From a checkpoint of a small mixture-of-experts model trained on Wikipedia.
Experts: 8 picks a token, a softmax router, a shared expert of 128 neurons.
Training: a variant of SOAP for the experts, 12024 steps.
Below are experts of layer 7 (counted from 0) of a mixture-of-experts language model. Rows are named down (a neuron's output weights, with its number) and show model dimensions 192-287. Each number is 128 + 32 x the weight over its row's rms, rounded and kept within 0 to 255.
Before each expert's rows: a language model's description of what the expert responds to. This comes from a sample of Wikipedia text that the model never trained on.

# expert 14
What it handles: Mid-word name fragments
down0 [ 82 152 120 140 117  91 113 182 120 104 145  76 132 148 129 180 142 164 181 124 142 140  99 121  63 120  50 154 111 160 118 149 118 124 106 122  92 140 167 112 105  90 100  90  97  79 172 149 159 124 137 156 133  94 106 105 149  79 124  93 123 196 155 107 125  93  52 152  53 112 131 150 207 181 107 135 142  89 119  94 113 168  96 137  88 160 138  75 128  93 150 125 160 170 178 171]
down1 [124 133 140 139  94 123 103  81 110  96 200 104 148 115 155 172 113 185 147 144 158 136 102 171  79 132 159 157 143 135 145 125 133 146 111 118  96 119  84 161 167 164  99 151 117 124 123 137 134  86 102  67 139  92 130  99 148 104 139 130 125  72  91  32 124  82 234  61 139 149 108 151 140 138 126 112 125 119  68 144 136 137 150 158 177 164 141 138  92 123 175 143 119 123 112  91]
down2 [139 118 120 125 171  80 158 104 181 146 111 110 159 144  69 162 137 151 137 144 170 124 132 122 176 163 141 145 179 138 147  94 102 196 110  75 143 103  83 145 125 115 125  99 127 129  82 121 123 202 149 121  96 157  85 147 105 108 172 115 119 151 154 110 116 143 174 108 135 155 135 174 116 154 121 176 104 151 136 143 119 156 120 162 124 103 123 120 211 145 147  79 152 100 146 136]
down3 [125 143 111 173 186 139 151  66  83 134 112 122  83 104 146 146 143  87 139 172 145 175 182 108 112  70 156 190 135 176 135 150 143 151 136 130 148 114 165 154 106 127 142 120 158 186 108  82 106 141 137 134  94 113 164  85  79 129 138  96 105 113 124 113 119 123 167 111 114  68 190  94 108  80  81 128 182 117 151 113 105 117 161 107 133 111  68 142 133  75 118 121 154 128 169 144]
down4 [ 76 123 116 136 158 133 161 120  99 131 150 169 193 124 132 140  79 113  87 100 129 187 143 176 188 119 142 172 130 167 145 162 176 169 105 106  96 133 135 132 138 118  84 166 170 140  91 100 114  93 162 106 114  69 125 132  96 133 121 139 142  99  71  65 119 119 113  77 106 127 145 111  67 108 137 158 122 113 147  79 101 178 104 121 106 127  88 113 187 147 140  82  96 158  99 147]
down5 [155 167 100  94  97  73  85 128 133 157 157 175  82 107 176 164 125 115  96 135 178 130 146 120 146 136 129 127 185 128 139 127 131  94 130 122 165 109 143 114 197 162 106 111 158 171 106 161 137 132 157  94 119 122  37 198 109 107 159 112 157 115  93 107 111  94  88 136 161 141 108 123 148 124 156  90 126  81  50  84  87 141  91 119 143 175  95 125 130 143  78 111 131 154  91 184]
down6 [ 64 215 140 107  64  95 100 147 121 112 138  87 121 127 164 116 138 176 185 153 152 138 143 204 119 139 153 157 201 136 172 131 122  80  97 138 141 125 104 164 107 138 119 176 125 101  92 124  86  74 147 143 116  84 147 121 142 172 175  89  91 104 158  79 199 109 130 151 147  76 130 136 175 186 152  65  89  89  76 168 110  74 158 177 165  71 121 134 157 203 159 151 138 114 149  98]
down7 [102 112 125 143 122  97 111 201 176 105 115 161 167 117  93  76 113 146 135 102 121 118 134 133 142 120 159 167 123 148 120 137 129 121 143 183 129 141 179 101 130 117 166  94  94 139 107 152  85 129 126 147  94 141 223  96 128 146  87 117 100 140  31 177 118 178 107 121 135 111 202 141 129  66 110 106 109 114  44 156 148  97 140 157 141 149  85 152  75 140 123 125 113 119 120 135]
down8 [ 83 163 167 146 116 146 149  86 125  98 195 119 137 157 125 125 145 103 118 141 167 135 145 114 102 179 135 106 128  69 180 111 150 130 186 154  80  74 133 224 165 129  67 128 128 123  97 169 135  75  59 114 154 127  80 211 133  99 156 144 112  95 122 130 126 151 130 168 127 118 146  93 140 179 155 105 122 112 151 110 156 149 135 157 117 142  89 160 141 104 102 106 105 129 105 118]
down9 [124 104 109  97 167  78 136  96  71 166  68 200 132 113  68 139 133 135 115 119 112 105 136 134 100  93 161 133 142 100 189 116  67 164 111  82 137  61 174 155 159 124 124  78 131 112 133 131 139 131 173 173 106 130  92 141 131 135  91  66 104 123 192 143 133  89 169 158 121 129 110 116 175  34 170 144 121 135 116  78 109 131 119 130  92  99  84 113 112 107 108 127  86 114 151 179]

# expert 35
What it handles: Digits in numbers
down0 [125  92  98 141 155 155 126 125 137  89 115 110 171 168 165 133 164 146 125 123 121 124 173 132  99 140 109 110 141 138 109 141 104 179 145 101 200 128  83 155  94 110 162 130 148  81 125 140  98 157 125 186 149 170 110 114 146 115 182  70 144 123 120  80  62  60  86 149 129 169 150 117 141 101 133 116 199 197 127 136 169 139  79 111 183 133  89 135 179  90 122 138  49 139 155 141]
down1 [129  94  99 177 129 178 158 180 115 126  47 116 132 127  72  84 137 121  24 106 147  92 158 153 142 154  49 100 135  63 139  93 138 102  96 117 140 141  94 125 166 137 133 183 122 129 135  96 126 144  85 138 119 139 140  88 170 120  20 113 104 144 137 121 145 113 154 171  63 116 104 147 135 150 117 152 187  99  65 169 124 130 143  91 156 119 149  95 160 117 110 140 154 183 173 143]
down2 [180 140 109 142 127 116 114  90 121 117 111 135 122 178 119 164 141 154 126 182 178 126 145  92 161 114 174 147 145 172  62  98 172 164 106 158 169 149 167 136 122 160  64 181 138 132 196 134 174  94  60 172 107 159 117 102 142 122 117  81 161  91 171 168  98 133 143 187 141 158 214 105 150  91  93 111 135  80 176 139 125 144 130 157 159 101 152 136 131 145  61 130 107  84 119  90]
down3 [132  97 114  75 175 109 154 161 196 163 169  77  53 136 143 102  91 134 105 130 149 116 149  90 109 128 105 114 111 130 114  84 101 146 114  99 100 122  91 196 168 105 138 166 121 106  66 156 131 119 176 158 121 174 100  83 130  69 108 150  96 202 153 141  92  87 133  74 106 149 146 118 147 154  97 128  84 102  99  97 137  88  96 162  98 113  87 173 174 101 120 130  67 140 138 134]
down4 [102 161 162 166 102 131  95  72  82 130 150 171 127 110 123 142 122 117 164 170 114 147 115 103 133 110  84  91 126 127 182  50 122 115 172 160 139 115 113  76 103  76 140 143 160  84 125 182 155 130 100 111 135 171  93  83 133 123 174 124 174 136 116 214 141 153 174 128  84  99  87  72 151 155 135  96 104 123 189 169 113 131 102 151 114 147  69  99  86 108 155 132 124  92 130  91]
down5 [134  99  65 106 145 106 160 163 186 159 119 182 116 153 115 126 136 193  98 109 120 172 114 144 114 106 125 118  84 160 135 112 123  94 150 127  75 160  65  50 127 134  64  91 185 154  65  86 112 165 107 167 105  99 127  59 188 108 102  83 154 119 116 142  93 129 117 125 111 124 112 100 135 141 159 127 124 122 137 125 186 131  91 200 176 109 140 166 123 121  95  92  93 144 146 123]
down6 [108 183 175 184 172 167 146  76 143 117  99 121 129 137 154 208 130 152 121 165 116  92 134 102 108 100 178 139 156 146  59 197 101 101  95 143 173 138 133 105 119 137 109 151 117 159 146 195 105 129 109 131 164 133 102 156  97 135 121  99 118 138 124 112  99 110 148  97 147 185 141 142 119 153  68 120  99 135 111 151 145 151 159 101 150  87 145 159 187 104  78 125 189 132  85 116]
down7 [153  90  79 132 145 121  84 121 100 109 108 150 135  92 130  98 152 139 158  74  63  96 169  70 142 159  63  78  83 157 158 130  81 108 155 104 113 146  69  89 145 142 177 147 129 131 122 151 152 169 109 145 135 106 145  92  74 184 102  88 112 151 122  83 109 112 129 125 164 166 117 174 160  72 135 137 122 156 129 174 190 173 117  42  63 110 142 145 138 188  56 113 139 117 111 195]
down8 [109 115 103 211 175  96 149 135 107  72 119 142 102 145 148 132 134 136 105 152 139 129  73  69  97 132 140 151 163 142 149 129 147  96 180 141 104 104 116 171 194 149 102 130 126 145 126 103  78 125 121 134 109 113 152 134 158 117 209 130 154  86 127 119 195 115 103 106 106  89 166 149 114 124 147 145  63 158 109 148 107  92 111 139  87 105 184  52 114 127 116 132 160  57 129  47]
down9 [157 130 121 127 182  64 143 117 196 111 164 135  80 107 138 155 155 158 127 127 144 119 115 148 198 129 112  82 106  83 118 116 111 108 141  65 143 154 140  84 158  99 134 136 128 122 141 119  55 109 186 143 159  14 176 138  55 129 136 168  89 205 185 127 166 158 176  74 165  91 177 108 104 132 107 184 102  97 141 124 153 108 159  61 118  97 140 154 118 117 126 150 118 124  96  94]

# expert 55
What it handles: Prepositions and infinitive to
down0 [112 148 112  91 128 131 177  82 135 141 148 174  97 162 175 147  71  78  85 126 110 115 173 152  51 121 143 145 110 137 167  88 150 166 147 132 140  82 107 115 155 169 103 180 110 133 138  62 126 150  40 158 173 149 168  84 207 140  80 114 119 118  99 136  70  95 112 155 152 188 114 141 170 130 115  47 173 133 142 121 115 165  91 149 109  83 117 137 135  99 130  96 106 113  92 147]
down1 [100 125 140 143 172 134 142 161 136 127 141  91 140 162  92 165  93 127 114 173 173 184 144 181 123 114 122 131  78  99 125 111  81 162 134 155 119 178 113 151 168 147 150 115 147 136 106 177 153  91 126 140 156 189 111  76 201  84  94 100  49 139 124 163 191 110 136  96 173 121  88 118 166 107 139 129 137 111 139  61 172 101 148 109 140 126 193 162 107 114  97 133 129 111 123  99]
down2 [156 109  85  81 166 138  80 186 122 117 159 142 157 150 102 166  83 113 105 117 160 104 218 129 153 163 177 123 149 177 109 113 103 132 135 177 138 107 133 121 131 139 134 167 109 117 178 126 106 194  97 111 110 141 134 167 131 136  83 152 158 115 139  79 114 144  93 156 110 108 129 148 109 123 104  89 140 115 101 144 109 101  93 105 128 139 159 183 149 186 176 126 118 129 103 113]
down3 [137 121 166 201 125 116 105 113  99 118 133 154  89 128  88 154 143 113 106 159 148 128 127 120 152 148 149 110 107 118 142 140  70 170 173 101 174 172 109 105 124 137 107 118 172  95  94 138 128 160 112 135 147 139 111 109 116 123 156 165  41 128 127 126 152 149 140 137  96 159 123 130 136 148 143  93 145 192 110 148 109 103  94 136 134 146  71 120 157 138 147 134 115 150 140 111]
down4 [153 192 156 130 114  32 148 145 101 116 105  56 122 116  71 103  85  86 112  95 170 167  76 138 119 100 176 128 112 122 152 112 127 125 203 136 140 147 116 106 105 112 119 145  42 146 120 120 125 111  46 164 116 171 119  79 101 118 148 136  30 148 105 103  92 176 100  62 146 150 129 148  50 128  99 113 136 147 121 133 209 122 130 131 163 149 152 186 142 135 100 134 107  58 132  98]
down5 [146 125 132 108 119  85 161 117 150  80  81 125  99 140 132 104 135 196 124 117 135  75 156 162 105 116 109  70  95 138 124 133 174 136 128 143 117 146 229 122 146  82 152 168 147  99  92 159 129 126 127 124 144  95 115 115 132  78 191  97  82 151 138 136 121 135 105 136 115 162 107 109  81 139  95 161  68 115 118 133 111  95 142 153 143 214 138 152 103 124 124 157 121 122 141  95]
down6 [ 59  84 139  88 178 114 160 180 139 159 133 107  75 139 110  84 103 124 115  79 128 129 175 136  66 119 181 202 173 107 133 173 146 175 121 158 154 156  16 156 106 105 145 113 117  84 103 128 125 150  80  90 118 186 172 157 150  91 176 156 165 158 115 166 148 148 110 115 135  98 129 137 125 126 131 149 188 145  87  75 140 117 148 120 136 117 176 111  80 157 108 125 103 101  81 107]
down7 [ 85 178 110 106 122 147  84 139 135  81 154 183 100 143 120 159 121 121 174  66  87 146 114 114 126 107 105 149 105 181 146 121 139 140 106 186 165 154 179  77  65 152 163  91  64 163 186 128 107 141 114 178  96 160 122 110 146 117  92 167 177 114 106 172 138  83 129 179 102 144 105 116 132 170 104 103  95 140 132 145  95 179  71 115 154  32 172 147  95 155 125 142 101 142 202  92]
down8 [ 70  98 121  89 138 104  85 184 190 122 200 121 108 109 133 167 116 164  95  91 109 124 189 102 109 120 100 136 133 142 114  36 127 108 103  82 132 132 167 174 123 169  86 118 102  69 133 156 136 146 144 138 138 115 140 149 113 115  89 152 129 149 121 132 105 100 104 165 108 128 105 132 105 146 119  75 123  81  72 110  85 143 109 189  97 130 168 154 151 141 118  52  89 124 151  98]
down9 [162  52 110 130 102 106 170 122 123 148 179 128 131 121 170 106 123 124 135 120 125 155 109  96 111 154 160 133 149 125 148  93 164  89 146 134 111 201 107  90 149 160 133 130  59 122 166 181 106 159  91 119 147 101 117 112 116 102 145 128 153 186 113 152  89 150  77  68  60 114  60  74 148 151 157 100  79 178  92 149 179 130 152 117 139 118 132 137 103 141  99 191 103 107 115 152]